From a checkpoint of a small mixture-of-experts model trained on Wikipedia.
Size: 10 layers, width 192, 39.6M parameters.
Below are experts of layer 2 (counted from 0) of a mixture-of-experts language model. Rows are named router (the router's row for the expert), gate (a neuron's input weights, with its number), up (a neuron's input weights, with its number) and show model dimensions 0-191. Each number is 200 + 20 x the weight over its row's rms, rounded and kept within 0 to 999.
After each expert's rows: "comes after" lists some tokens at least twice as common just before its tokens as in all text. This comes from a sample of Wikipedia text that the model never trained on. Tokens count by the router's weight.

# expert 12
router,178,192,190,212,207,194,229,198,210,208,242,217,193,208,190,168,193,191,194,209,194,183,224,210,185,200,174,207,186,188,188,206,233,190,217,197,183,194,190,181,170,203,197,222,212,182,184,197,211,175,213,230,221,238,200,190,189,177,201,192,165,180,214,199,187,215,198,207,198,206,199,213,243,198,184,206,209,186,201,188,231,208,187,220,182,250,217,186,212,189,193,207,158,208,228,188,186,205,176,209,237,234,191,172,250,183,203,181,189,180,219,207,190,235,164,199,208,212,192,216,199,208,167,275,206,222,223,196,196,198,181,226,210,177,197,201,237,212,210,195,248,192,205,208,174,210,176,204,212,149,193,187,141,207,186,170,214,209,192,186,207,214,179,199,209,208,232,223,190,203,203,203,207,187,152,169,194,219,184,186,216,185,209,224,228,193,181,209,201,206,238,240
gate0,173,209,191,222,196,191,192,195,208,164,183,194,207,228,198,157,169,184,185,216,225,210,205,214,215,209,192,183,195,184,197,192,222,215,209,236,200,209,205,204,232,202,200,220,175,189,219,209,201,214,149,174,210,196,194,180,205,182,179,198,243,210,196,191,227,226,199,199,176,222,194,180,195,215,200,172,190,189,203,216,204,226,180,208,229,208,198,205,193,216,186,219,201,189,178,216,222,197,199,206,237,195,233,211,198,201,209,146,186,186,175,212,209,197,183,213,211,204,210,187,206,216,195,180,185,261,220,183,188,223,206,186,213,208,208,247,150,195,162,193,187,172,201,163,220,144,195,203,224,217,219,177,202,183,187,220,197,165,197,202,235,226,167,194,184,206,212,215,179,186,190,210,167,223,183,192,207,171,211,210,257,170,213,210,165,194,214,192,205,201,249,180
up0,196,180,193,203,181,205,224,205,207,196,207,193,221,218,233,198,184,191,185,218,207,215,235,227,184,165,201,219,174,195,195,153,173,208,188,200,231,211,210,181,194,177,212,211,199,187,217,160,229,201,200,170,204,239,195,202,200,195,183,178,237,155,203,225,164,194,208,203,224,203,207,192,194,216,163,177,210,198,196,232,182,218,199,163,224,182,213,190,211,202,155,215,184,213,172,248,215,200,220,179,191,196,199,217,203,212,216,214,164,175,205,212,210,200,200,172,220,210,202,219,186,170,194,181,217,191,207,190,178,188,225,175,213,204,133,233,189,211,200,185,186,181,179,157,217,165,173,214,196,166,208,199,189,169,205,197,231,177,187,196,203,214,193,220,218,195,180,205,171,193,208,201,184,188,206,189,161,236,238,230,199,188,174,222,230,195,178,210,204,179,225,209
comes after: " to", " was", " and", " he", " were", " also"

# expert 1
router,207,183,224,194,204,238,207,197,210,183,202,216,231,193,219,190,172,159,199,222,184,174,198,204,177,176,202,196,174,195,187,230,208,208,224,200,177,225,204,186,199,225,197,168,217,199,152,196,198,192,229,240,219,215,190,171,157,164,211,233,184,186,213,194,179,192,186,203,194,200,181,208,213,198,165,202,202,210,214,172,203,219,190,224,169,241,188,167,256,210,184,196,161,198,229,192,211,203,186,185,185,229,190,178,220,188,206,212,189,190,223,207,165,202,177,217,212,213,218,191,180,215,160,233,212,207,238,212,174,178,189,193,198,210,219,225,196,209,224,191,195,185,189,254,192,205,184,209,192,179,206,155,178,217,198,200,202,215,201,170,226,210,185,213,207,188,204,175,203,197,207,191,209,181,168,180,234,195,182,181,222,206,170,181,185,210,186,218,184,233,247,183
gate0,224,197,207,227,204,219,241,199,192,171,206,222,230,241,206,186,204,201,225,179,214,184,213,173,203,182,173,188,188,209,208,202,214,186,195,183,194,214,168,174,182,218,134,205,217,229,214,202,181,220,191,183,215,199,186,199,183,194,207,199,153,204,221,217,223,262,216,188,202,216,185,195,178,189,217,202,247,181,218,218,231,182,232,226,201,170,187,184,205,204,213,217,160,230,205,223,190,202,192,232,199,199,187,161,229,207,189,200,174,194,187,190,199,171,201,208,204,181,192,179,192,213,213,214,198,214,179,198,176,197,175,219,212,174,235,195,222,193,188,212,246,236,169,181,205,187,189,179,181,239,185,216,221,194,173,220,190,214,247,195,231,222,226,190,214,187,176,206,158,196,196,184,185,212,213,203,211,206,192,192,222,208,223,224,185,198,192,201,196,199,199,241
up0,181,213,202,177,215,182,187,177,159,213,192,207,208,206,206,199,190,182,175,208,189,159,204,228,246,228,200,201,228,195,195,193,212,185,186,206,196,205,176,218,204,193,193,211,205,208,217,167,205,195,207,242,180,206,203,203,208,183,237,198,195,188,224,220,196,204,220,187,166,189,212,242,209,196,199,168,199,210,197,189,182,191,172,175,171,180,199,188,191,208,212,207,219,173,166,187,189,188,204,165,184,181,238,181,210,214,202,219,255,202,198,203,193,162,192,167,226,200,231,198,213,197,199,173,231,166,204,183,192,182,190,223,230,258,198,158,199,200,191,185,198,194,190,239,240,212,182,191,223,221,205,178,206,182,168,194,229,231,176,162,212,209,192,187,214,214,187,206,200,140,206,198,184,190,189,224,191,187,167,201,177,167,195,235,208,183,188,205,213,234,200,185
comes after: " the", " a", "s", " The", " his", " its"

# expert 42
router,168,203,203,180,211,205,227,204,219,192,190,203,216,193,229,159,161,192,210,231,205,156,230,216,203,173,198,189,200,212,180,215,222,200,225,188,180,222,204,203,209,213,185,176,234,217,157,196,188,176,217,230,204,197,182,178,186,165,222,230,183,182,229,191,190,164,173,226,186,218,166,210,205,196,152,190,202,199,195,211,208,198,210,225,144,247,199,179,231,199,191,198,199,183,214,218,232,210,179,169,209,204,196,186,212,190,218,198,182,195,222,210,173,217,186,193,196,215,216,203,174,234,186,231,225,216,222,188,201,179,182,202,200,181,219,197,192,230,224,191,192,196,188,214,196,205,191,183,189,163,195,179,151,222,210,192,205,183,182,170,230,208,195,193,202,155,208,214,205,204,221,193,211,180,159,193,232,211,189,218,217,222,231,196,216,217,230,200,192,235,233,199
gate0,198,225,219,201,180,220,195,189,227,234,201,218,225,217,196,172,201,217,179,218,195,179,175,216,205,209,211,196,200,178,174,189,214,193,184,231,185,179,182,219,213,218,165,231,190,196,184,170,203,223,182,168,187,158,193,220,207,184,205,181,179,199,202,220,189,176,246,195,162,198,173,202,192,176,181,197,193,206,199,211,214,194,177,178,180,179,207,214,192,173,229,217,203,191,216,191,247,212,175,209,197,199,190,206,162,200,209,172,214,211,204,195,158,216,214,195,201,263,197,199,176,221,247,214,215,204,230,168,215,176,218,229,205,199,218,192,248,176,193,218,183,201,184,246,181,182,198,204,163,201,185,198,178,207,228,192,225,190,190,182,216,198,172,219,185,220,212,172,202,177,218,209,205,178,187,198,213,202,192,187,167,214,213,206,229,172,200,199,189,137,181,198
up0,201,164,239,200,159,209,207,205,194,177,215,168,243,192,229,208,184,167,199,173,182,187,185,230,209,189,192,201,164,197,192,209,176,204,199,213,210,176,200,232,208,192,192,217,213,173,225,203,190,182,197,175,164,163,208,217,215,213,151,210,218,150,184,189,206,237,200,188,198,176,151,227,205,213,193,195,160,188,226,211,223,182,208,220,189,212,195,190,191,208,171,197,196,205,203,208,179,188,211,208,196,212,208,214,208,202,191,225,179,194,186,197,202,174,241,221,176,189,162,213,212,225,173,182,228,206,227,167,222,197,204,219,220,236,202,208,189,230,165,202,198,190,230,205,195,185,171,208,191,192,203,229,229,202,211,146,231,213,224,172,201,194,173,207,186,210,212,208,193,184,175,214,192,177,209,217,209,218,195,236,213,201,203,196,226,216,193,157,186,203,176,164
comes after: " the", " a", " was", " The", "s", " his"

# expert 14
router,164,199,233,220,193,197,222,203,190,195,191,243,216,219,229,155,179,202,179,231,163,194,199,222,166,217,159,202,191,220,180,176,221,163,219,199,188,207,184,197,209,235,164,194,220,191,181,222,181,189,204,229,229,191,192,174,195,186,226,216,175,204,230,172,202,211,216,200,202,204,186,209,200,181,194,165,217,191,217,157,219,202,221,198,195,219,209,189,229,186,208,238,163,165,214,196,209,198,221,200,208,180,166,149,190,195,203,223,178,208,193,183,211,222,178,208,217,170,191,211,190,212,158,213,192,204,210,195,221,180,194,229,216,200,206,206,198,221,203,211,200,191,225,248,183,234,173,199,189,179,212,191,185,213,165,194,227,205,181,197,214,215,194,206,216,174,202,174,196,204,216,196,188,185,199,189,199,168,161,191,185,197,227,188,155,183,229,228,218,238,198,191
gate0,212,206,201,194,241,221,201,195,166,218,221,214,238,179,229,214,203,183,199,204,198,199,227,215,196,212,215,228,180,217,181,183,220,220,201,241,203,213,231,221,180,198,208,166,208,216,197,178,227,202,209,219,164,198,183,203,171,191,166,210,170,249,171,188,174,178,218,196,176,205,192,188,189,201,193,187,191,207,213,204,177,232,192,188,194,205,151,193,207,193,213,201,216,229,180,212,201,233,192,162,190,187,200,195,204,236,201,239,180,198,205,182,191,224,226,215,200,201,177,221,200,158,187,190,164,209,167,200,178,195,190,178,175,238,205,165,217,204,236,207,202,191,206,224,209,183,215,203,188,213,194,229,203,215,189,187,203,184,230,168,171,194,221,193,225,160,186,185,183,176,241,227,234,191,234,219,205,215,230,221,211,183,200,228,187,206,236,194,192,198,164,212
up0,177,219,160,207,218,202,220,184,171,185,245,200,212,190,207,214,226,202,185,170,224,218,138,203,206,213,227,200,218,182,232,172,184,237,194,215,183,171,199,195,199,167,198,178,180,194,203,210,164,187,201,191,223,204,192,208,224,210,208,192,198,187,177,175,232,209,225,168,256,190,162,200,186,187,243,171,195,204,203,226,216,215,176,203,223,202,182,212,213,203,209,204,231,199,205,228,207,183,220,206,226,197,215,181,185,167,214,201,210,189,185,172,195,251,207,189,212,204,196,217,209,174,210,210,218,182,224,213,219,190,202,150,199,164,194,193,189,218,225,206,154,224,200,214,211,220,186,236,184,184,199,211,246,195,203,210,176,165,206,226,195,200,182,219,204,166,197,162,200,199,190,227,199,208,216,188,191,203,231,204,217,228,204,205,216,208,177,215,220,205,197,226
comes after: " the", " a", " of", " and", " an", " in"

# expert 44
router,190,196,234,211,196,216,196,173,192,215,196,200,186,214,204,200,181,188,191,221,213,174,220,269,187,200,193,195,198,220,171,206,194,178,187,238,180,219,196,181,194,198,159,196,212,187,140,210,200,186,220,220,232,206,182,186,153,159,163,216,209,218,227,165,172,229,187,195,159,201,209,210,211,172,199,164,201,194,225,209,196,181,217,208,194,203,181,214,197,168,219,225,217,180,209,193,200,187,201,185,195,186,175,179,223,212,208,220,219,186,191,140,213,209,172,185,222,176,209,223,181,196,189,206,194,199,209,194,206,180,212,197,203,170,228,228,201,185,209,195,198,226,218,216,189,225,190,194,178,172,202,198,178,236,190,169,198,200,178,177,236,247,190,203,189,186,237,213,160,182,219,219,189,182,179,196,167,203,173,184,209,182,203,189,198,229,205,214,206,204,193,174
gate2,219,239,189,214,205,181,214,188,161,204,180,180,230,187,219,207,184,221,194,218,202,185,193,208,199,200,217,187,187,169,200,209,186,193,204,198,212,249,209,190,220,230,209,182,183,219,206,204,203,173,230,227,179,202,200,209,179,220,223,228,197,195,202,194,204,210,216,201,210,208,201,206,196,196,172,194,207,170,180,228,169,167,210,190,201,193,204,204,219,221,192,140,207,246,180,213,203,211,162,220,180,233,215,203,179,183,181,174,192,212,175,184,161,178,209,209,258,223,196,212,204,189,170,207,201,178,217,166,178,215,220,188,207,198,199,199,179,232,185,194,228,210,189,200,209,184,190,184,178,200,234,215,175,226,178,232,212,213,148,198,178,261,216,180,166,216,228,182,174,207,237,175,211,174,198,191,210,205,204,213,222,203,179,207,208,192,215,203,196,230,242,192
up2,237,204,192,179,195,205,193,197,200,191,201,198,201,175,173,179,204,190,148,170,197,215,203,152,193,188,185,183,212,182,180,192,195,238,220,203,198,200,191,210,172,182,195,196,185,202,231,194,198,229,214,210,190,196,148,227,190,200,209,210,224,219,201,229,192,199,201,215,222,157,191,214,169,192,199,197,225,155,209,185,222,216,208,242,215,192,209,198,234,192,244,188,206,184,220,201,197,183,168,184,235,173,190,195,167,201,198,208,198,181,203,165,183,216,209,222,194,231,218,188,220,216,197,246,186,211,208,232,233,207,181,196,197,177,196,228,184,190,184,186,179,199,188,187,242,214,227,190,178,247,178,202,214,218,212,190,205,193,177,187,222,195,161,187,191,191,205,187,203,176,162,178,193,224,179,207,192,212,189,226,131,218,208,224,200,197,188,204,221,184,224,219
comes after: "\n", " S", "   ", "S", " Born", " Country"

# expert 38
router,174,177,213,211,171,213,223,202,197,180,200,187,172,182,164,207,171,240,188,212,193,205,198,243,228,187,186,213,214,207,199,188,212,174,212,213,159,175,212,182,194,177,181,175,202,226,176,193,216,188,178,200,231,194,195,186,175,192,221,192,178,182,218,190,174,200,176,197,152,229,200,227,231,224,192,189,215,217,204,219,183,198,187,223,156,192,168,203,223,184,171,176,202,170,248,165,178,190,232,161,212,229,215,205,193,237,194,243,191,223,194,176,182,238,200,190,234,197,220,227,220,211,190,222,196,199,183,206,178,188,213,203,210,198,214,234,173,182,196,183,209,236,215,208,195,211,183,203,184,180,220,193,169,200,208,182,223,219,197,190,220,219,181,174,221,197,207,193,158,190,200,203,186,214,202,169,208,179,183,234,182,174,203,203,223,186,197,220,190,228,222,198
gate2,217,198,207,176,229,198,188,222,186,209,179,211,207,191,207,194,190,243,195,227,179,189,208,205,190,179,193,221,260,202,160,205,200,198,212,190,174,204,200,184,216,187,190,206,201,218,245,194,200,196,199,206,216,207,227,191,212,183,234,172,189,193,210,212,213,213,232,202,189,185,216,190,173,185,242,225,189,181,174,208,168,197,197,188,191,204,167,181,179,163,184,187,170,196,215,175,183,176,178,197,202,241,185,215,210,228,181,230,200,218,220,200,209,195,179,225,188,202,198,198,219,214,207,226,207,173,169,164,194,198,166,185,215,191,243,243,224,214,190,218,183,239,181,205,210,179,212,193,217,172,195,176,207,200,221,179,250,188,179,163,170,192,199,153,195,196,187,205,235,218,218,165,167,225,199,188,168,189,206,184,207,212,211,198,195,174,189,225,174,207,204,236
up2,178,172,200,202,166,254,195,185,229,166,185,215,216,212,159,190,218,212,196,217,205,187,188,200,223,175,199,189,198,149,251,202,223,219,189,167,234,215,201,201,209,199,203,205,202,185,211,237,225,208,240,185,166,216,220,173,194,209,189,161,228,189,190,215,182,221,183,176,191,188,197,209,244,199,226,180,215,208,200,187,227,195,184,191,174,182,165,223,201,176,188,176,191,216,214,186,219,207,186,210,212,228,233,218,195,200,159,193,185,192,194,210,194,171,191,185,208,184,218,239,188,187,195,179,212,200,219,206,184,190,182,224,214,190,202,173,199,184,215,168,191,197,234,188,209,231,224,208,182,225,241,185,197,213,200,219,179,192,215,173,240,196,165,187,185,216,213,225,220,221,211,192,215,195,223,205,198,167,179,215,193,170,218,194,187,192,178,174,218,180,223,170
comes after: "-", "|", ":", " Born", " •", " Genus"

# expert 33
router,195,205,200,190,165,194,214,164,218,213,208,214,202,224,183,208,175,216,201,206,206,184,194,219,203,164,186,181,179,199,174,208,218,178,207,223,203,196,191,165,166,225,180,196,187,214,191,166,189,175,222,216,210,211,205,197,165,189,194,215,181,201,178,187,192,224,193,175,167,230,203,225,231,178,200,186,217,200,220,192,175,235,209,197,154,210,237,204,228,173,198,218,181,155,211,208,180,182,206,203,203,188,202,175,201,231,202,232,195,223,209,196,175,231,192,193,187,199,202,231,190,201,211,222,192,240,192,182,183,190,190,193,211,225,171,223,194,201,197,187,185,230,202,228,194,205,178,153,182,178,223,215,177,246,170,171,199,205,163,167,233,232,203,192,215,190,199,200,180,157,218,202,243,204,183,211,211,244,194,216,226,197,216,212,176,194,214,182,198,240,204,237
gate0,197,198,172,183,200,201,232,210,200,163,167,213,213,226,215,193,203,198,221,197,178,200,173,192,180,209,174,213,202,216,234,182,220,174,191,209,255,202,203,241,198,188,174,183,207,209,196,196,213,192,215,195,189,237,218,212,211,178,195,164,237,195,195,185,169,176,241,224,200,200,184,212,192,204,206,191,199,220,186,199,211,202,206,165,174,211,223,178,177,174,177,230,158,200,210,217,236,219,157,224,228,181,198,174,195,206,196,213,196,232,183,212,192,203,200,198,211,223,198,212,193,205,248,232,229,190,230,188,213,202,187,191,189,197,201,209,186,236,213,192,190,189,198,242,219,202,203,207,188,185,197,207,183,223,185,181,160,181,204,190,225,198,172,217,208,211,193,211,236,162,236,183,223,181,195,231,212,167,227,202,171,234,174,215,184,210,160,242,193,200,185,213
up0,225,189,189,212,198,222,172,209,212,185,191,193,169,202,212,185,216,208,192,174,204,207,197,206,236,218,207,208,159,197,171,208,198,189,194,191,181,198,208,206,173,158,199,201,222,190,199,154,163,180,167,179,226,212,208,212,163,200,169,161,208,232,193,217,190,191,196,221,196,196,194,165,199,214,178,185,201,207,187,163,232,242,217,205,196,183,202,205,237,234,223,213,225,222,184,234,199,175,232,180,215,212,205,186,196,214,167,169,167,190,202,204,204,211,173,192,172,221,211,214,227,182,166,217,184,182,152,183,185,215,199,202,195,214,174,197,169,186,189,174,208,218,185,184,203,192,186,206,187,221,183,215,215,163,218,199,198,191,218,182,217,195,223,190,202,218,167,186,185,212,179,176,189,202,197,212,165,180,149,221,190,170,238,198,236,189,214,208,189,248,202,184
comes after: ".", ",", " that", " where", " of", " and"

# expert 3
router,158,198,181,204,187,187,207,188,171,201,185,240,236,194,194,198,191,213,222,201,192,197,161,214,171,184,181,179,220,220,198,221,231,184,234,242,191,200,210,196,198,206,146,197,202,201,165,185,230,202,236,258,198,196,199,185,205,194,168,195,182,168,208,176,221,196,198,216,201,195,189,183,229,180,184,175,219,214,236,174,220,204,225,183,183,208,205,173,219,177,200,221,156,211,232,202,190,196,236,188,204,234,179,190,194,183,220,197,202,169,174,182,191,237,168,199,261,190,193,207,187,193,206,216,201,210,205,195,201,173,210,212,200,200,190,226,200,227,203,202,226,231,213,203,147,219,174,174,210,187,182,192,207,223,199,177,225,207,188,193,222,210,167,190,199,211,211,190,187,205,209,190,247,192,194,204,211,208,190,216,213,215,222,202,198,194,194,165,238,217,212,211
gate0,198,231,184,207,197,188,190,209,198,207,183,215,184,174,188,199,210,205,176,155,216,220,151,200,196,205,192,187,209,201,194,180,203,182,218,200,210,220,208,200,230,222,197,216,198,207,197,196,218,200,206,234,197,196,165,187,229,199,241,200,228,196,196,194,176,176,185,217,180,202,189,191,205,191,164,184,220,179,206,235,204,189,204,162,192,223,171,210,211,223,228,186,158,219,211,178,181,176,203,228,205,199,185,205,200,196,165,212,139,187,222,192,187,208,210,221,222,195,161,178,188,207,191,202,238,192,228,201,212,210,196,216,196,183,212,256,213,153,197,188,219,243,195,206,224,200,157,179,214,222,178,220,182,211,191,214,165,199,188,201,254,209,186,203,223,193,189,205,200,188,188,210,213,208,233,184,198,223,190,207,224,173,193,239,223,146,181,173,188,175,198,223
up0,204,161,248,209,210,214,215,173,200,214,213,212,207,210,171,204,208,187,220,229,193,189,183,180,213,213,181,216,201,207,222,214,213,222,191,200,214,194,227,186,194,191,192,221,189,169,212,196,200,213,171,201,197,226,170,204,204,207,198,224,175,175,191,230,193,200,190,189,207,205,187,256,195,179,250,208,222,175,187,174,163,181,198,211,192,207,195,198,180,183,189,193,237,218,189,249,155,228,189,213,160,207,227,171,171,221,218,203,199,210,219,210,211,153,207,182,189,163,216,187,205,193,225,160,173,206,173,204,181,202,234,164,210,170,178,230,153,198,208,198,233,226,190,209,181,204,196,200,192,186,226,181,178,218,205,212,201,200,209,224,169,159,186,217,187,170,215,221,183,204,182,218,218,201,186,223,170,171,189,194,200,188,199,226,206,210,182,207,206,194,233,187
comes after: " a", " is", " and", " was", " as", " with"

# expert 11
router,164,209,204,196,183,216,211,210,221,174,227,199,205,234,194,172,169,181,225,218,208,211,204,204,204,211,214,188,167,192,180,247,208,171,230,209,192,189,196,169,178,196,188,196,223,187,156,166,204,191,197,228,187,206,207,154,176,222,196,224,154,205,201,199,176,194,186,190,189,224,214,230,178,168,153,199,178,209,244,173,207,191,182,228,158,233,213,167,227,158,208,201,145,200,210,199,228,208,185,196,211,185,215,186,209,197,191,208,209,222,195,211,183,230,167,201,210,207,208,194,183,206,164,230,198,204,243,210,208,190,194,228,217,181,212,204,185,212,220,210,231,209,208,222,194,231,175,188,203,164,191,170,181,234,184,177,196,204,177,184,221,202,203,214,217,179,191,189,195,176,205,183,192,199,193,207,183,181,190,215,217,209,186,189,211,197,218,206,205,229,243,206
gate0,185,208,197,194,200,206,207,214,190,220,224,161,212,192,192,210,223,206,230,212,198,217,194,170,191,197,180,217,203,198,187,204,218,204,203,203,198,213,202,155,199,217,192,181,199,196,206,143,171,157,211,154,198,182,199,220,220,199,206,205,165,206,222,206,200,211,206,184,229,203,178,200,187,148,210,188,209,212,192,209,221,215,178,183,201,214,203,184,193,216,223,199,172,206,194,199,190,220,194,185,176,225,194,214,184,164,153,211,216,221,184,202,199,187,187,206,193,214,199,182,181,155,195,242,177,187,204,192,193,196,200,224,210,174,199,208,181,190,231,221,191,174,195,241,215,206,234,178,173,192,244,215,220,242,171,180,220,186,217,196,236,198,221,172,198,202,217,196,171,210,178,176,194,243,190,223,180,183,221,254,199,225,208,211,180,177,152,212,213,181,244,190
up0,233,224,182,197,181,201,193,192,223,174,179,205,185,222,210,193,220,201,212,241,191,255,209,196,193,211,250,220,191,217,224,227,162,221,181,194,181,203,228,186,221,179,157,174,190,202,223,200,209,172,157,219,179,207,208,184,221,229,227,214,200,261,185,184,186,192,201,192,192,187,217,237,229,196,182,182,212,218,231,203,204,208,202,201,200,225,188,192,216,193,176,172,208,221,200,191,187,184,188,173,190,201,201,217,173,202,177,187,190,177,210,180,180,214,192,211,194,177,193,201,192,201,189,232,164,220,213,173,240,210,161,207,197,215,206,188,218,182,212,165,193,208,228,229,229,183,204,194,222,242,220,199,161,182,201,208,205,203,206,209,231,218,200,186,216,201,184,229,219,189,195,193,187,216,192,188,214,170,184,175,231,192,248,175,198,206,200,211,191,233,229,219
comes after: " the", " a", " and", "s", " The", " his"

# expert 10
router,173,190,199,206,201,178,231,190,179,190,196,186,200,209,161,176,186,167,175,221,222,177,202,205,212,186,201,182,168,195,216,215,207,190,206,239,151,201,215,196,192,241,182,210,261,197,192,168,223,180,204,214,198,203,232,201,168,208,191,199,168,211,193,169,208,202,189,196,203,222,178,202,218,191,199,196,205,198,208,222,202,204,184,182,166,198,189,209,199,204,156,205,196,209,219,195,193,204,217,230,206,183,182,203,230,239,200,212,201,230,205,154,204,219,192,183,193,183,193,214,195,195,185,212,226,221,191,199,214,181,196,206,235,227,216,203,204,181,203,176,203,219,202,209,153,214,123,162,200,173,186,205,212,233,184,188,219,223,212,183,187,220,155,188,200,173,200,177,187,214,207,192,245,225,159,196,186,226,170,198,197,188,198,222,185,214,207,196,213,227,232,183
gate0,193,223,205,243,204,166,225,179,228,231,206,253,194,221,163,191,211,171,176,178,204,233,185,218,186,230,240,186,170,207,211,202,235,180,194,245,179,215,231,201,189,201,201,203,206,217,199,183,235,218,187,188,208,217,215,183,168,244,222,208,160,194,205,187,212,223,231,184,194,215,173,237,225,216,198,213,201,188,177,187,174,192,236,221,190,227,182,195,188,186,189,184,192,188,211,210,201,186,193,230,217,201,166,200,173,216,232,161,247,197,196,205,187,172,210,161,192,200,207,196,180,222,192,192,212,201,213,195,172,196,209,221,209,224,219,192,205,209,212,184,187,178,181,191,192,197,189,180,172,191,209,189,203,220,179,227,212,177,217,210,200,189,202,207,188,180,210,206,208,204,221,165,199,195,189,192,193,213,170,169,207,239,213,196,162,223,171,241,181,184,187,209
up0,218,203,178,196,202,225,221,170,207,202,204,187,192,179,191,204,181,207,180,203,214,173,185,214,203,212,232,185,195,202,187,208,177,208,190,170,188,203,211,189,168,200,161,222,192,166,187,202,232,202,188,241,191,199,241,260,216,241,194,203,178,189,185,212,182,208,193,201,204,161,193,161,197,193,187,189,197,231,261,221,205,203,193,215,226,210,192,190,213,209,214,192,195,188,172,214,183,192,233,178,187,177,212,235,209,179,193,221,189,168,238,211,186,218,193,184,213,236,170,211,196,210,222,235,222,180,212,221,182,206,219,200,195,197,178,201,203,196,164,188,179,191,185,215,195,218,231,210,204,188,192,215,229,199,178,172,204,180,223,241,172,231,215,217,191,188,215,188,184,208,239,220,205,191,227,192,239,224,210,200,229,217,220,157,232,198,187,168,209,190,163,194
comes after: "-", " (", " \"", "/", " Sh", " un"

# expert 45
router,185,160,208,187,147,217,209,209,224,180,214,254,206,201,178,188,196,212,181,227,204,188,214,241,212,182,192,214,167,190,188,196,204,181,218,198,185,238,154,211,180,193,187,221,204,222,172,209,177,154,243,229,208,219,199,184,189,191,182,216,173,196,223,159,195,184,211,176,183,223,192,203,193,179,201,191,213,202,231,214,202,185,196,221,167,213,200,158,231,185,199,214,151,199,204,167,214,193,216,212,206,216,209,196,210,174,226,229,214,216,212,189,183,203,197,204,232,198,249,217,199,209,180,230,184,194,215,199,195,216,175,215,238,198,211,216,189,175,187,211,197,189,189,235,198,231,175,194,206,162,210,213,192,219,198,204,196,195,177,180,229,203,202,200,210,181,223,198,200,178,250,206,215,170,191,173,231,197,194,201,192,220,199,189,168,187,200,203,229,227,220,198
gate0,259,211,218,197,199,169,197,167,205,204,189,199,209,221,187,238,232,192,190,209,195,205,217,166,171,195,180,222,186,204,201,198,223,200,210,201,172,235,199,166,187,206,185,188,200,181,229,213,161,203,199,245,216,221,241,191,221,179,199,183,221,182,181,174,200,202,204,219,184,181,206,192,223,190,203,195,202,195,194,209,178,161,246,179,197,216,186,188,184,227,179,232,181,204,164,176,204,226,203,205,183,210,184,196,188,208,186,191,185,211,178,192,187,182,195,195,217,175,232,208,224,219,181,214,203,214,178,211,204,214,169,215,209,215,229,212,234,193,204,201,220,170,214,215,197,247,199,216,176,183,211,221,206,170,203,170,184,172,177,215,207,236,185,245,224,183,183,181,216,201,200,202,180,170,196,216,208,221,183,183,175,182,169,203,208,216,211,249,199,250,168,188
up0,211,196,187,175,200,183,178,202,214,193,194,192,204,193,183,215,196,192,166,181,205,258,197,231,179,205,199,189,223,215,198,194,233,207,188,191,202,193,171,179,209,176,197,260,171,169,225,212,231,207,201,175,227,182,182,182,205,217,221,190,222,218,205,203,198,178,172,151,167,189,197,183,200,200,210,210,212,206,205,210,196,221,248,204,162,219,190,160,178,218,244,172,188,209,202,227,203,168,212,199,174,209,194,199,208,206,203,178,194,207,207,152,190,226,207,173,214,193,224,197,175,220,207,200,207,208,185,199,169,192,154,207,202,202,171,235,213,192,175,223,187,227,214,188,204,209,194,193,192,189,199,209,180,207,206,201,177,190,213,200,177,164,200,199,207,190,171,179,175,187,218,197,202,189,245,214,216,198,211,220,177,220,218,267,166,208,229,170,216,212,227,205
comes after: ",", " the", " United", " in", " of", " New"

# expert 18
router,187,184,188,186,183,192,199,192,218,183,212,231,202,220,187,197,148,167,194,175,188,195,216,227,207,187,190,220,195,236,175,222,208,162,230,204,176,192,151,194,186,212,176,176,243,190,183,191,199,186,227,224,197,236,198,157,176,212,223,211,170,173,183,172,167,162,198,182,181,222,175,197,187,161,177,207,180,215,232,189,201,192,215,219,159,231,193,183,226,173,174,188,189,193,217,181,214,187,195,207,216,201,172,185,224,198,226,227,246,211,198,198,207,211,199,213,221,208,219,222,176,227,204,227,190,214,205,199,213,187,192,208,218,187,175,210,210,226,215,199,191,212,238,218,189,212,176,192,191,176,175,176,183,238,159,184,205,209,194,205,248,211,210,171,207,201,225,205,189,175,200,179,195,211,202,196,184,221,178,208,194,207,208,204,196,183,224,194,219,238,222,204
gate0,185,214,187,176,197,186,197,233,199,226,187,215,206,156,222,226,206,192,233,234,213,221,212,203,207,143,231,226,183,217,193,225,216,222,230,215,188,211,153,207,219,192,191,179,179,201,234,207,201,209,196,201,209,200,180,191,186,192,205,178,218,198,205,184,176,168,199,236,206,187,196,200,211,170,189,219,192,185,189,189,218,170,198,195,205,205,198,224,206,210,197,171,190,205,185,185,258,205,200,190,221,214,198,189,189,193,209,184,192,193,228,215,203,180,187,184,205,192,230,186,180,195,197,212,202,226,226,233,203,201,186,184,244,211,173,192,202,224,201,144,181,202,198,216,221,181,177,182,174,192,178,157,198,171,214,172,224,207,208,158,203,222,186,199,165,213,247,204,210,175,228,196,230,159,208,227,208,197,162,204,188,180,184,189,211,168,214,213,226,239,203,214
up0,231,185,185,191,179,235,198,204,220,177,251,176,200,198,171,173,171,205,187,170,193,173,201,214,195,143,191,234,177,210,222,182,214,199,203,194,215,210,226,199,170,201,217,189,226,171,220,220,168,203,218,188,191,189,188,216,208,186,201,204,204,195,178,210,205,189,194,201,204,213,214,226,175,192,183,211,199,179,202,165,231,203,177,180,202,204,191,201,188,206,218,252,206,192,239,197,172,201,181,220,221,176,160,170,230,217,215,218,183,183,213,207,205,202,176,213,200,166,187,205,181,202,224,210,221,188,191,182,189,192,208,183,199,167,211,201,191,205,207,234,221,261,154,195,200,205,169,203,231,199,219,183,186,220,188,199,207,232,219,177,178,194,194,208,189,211,187,229,198,200,193,189,214,250,205,228,209,206,217,196,151,168,221,176,184,186,194,224,217,206,157,217
comes after: " the", " and", " of", "s", " The", " a"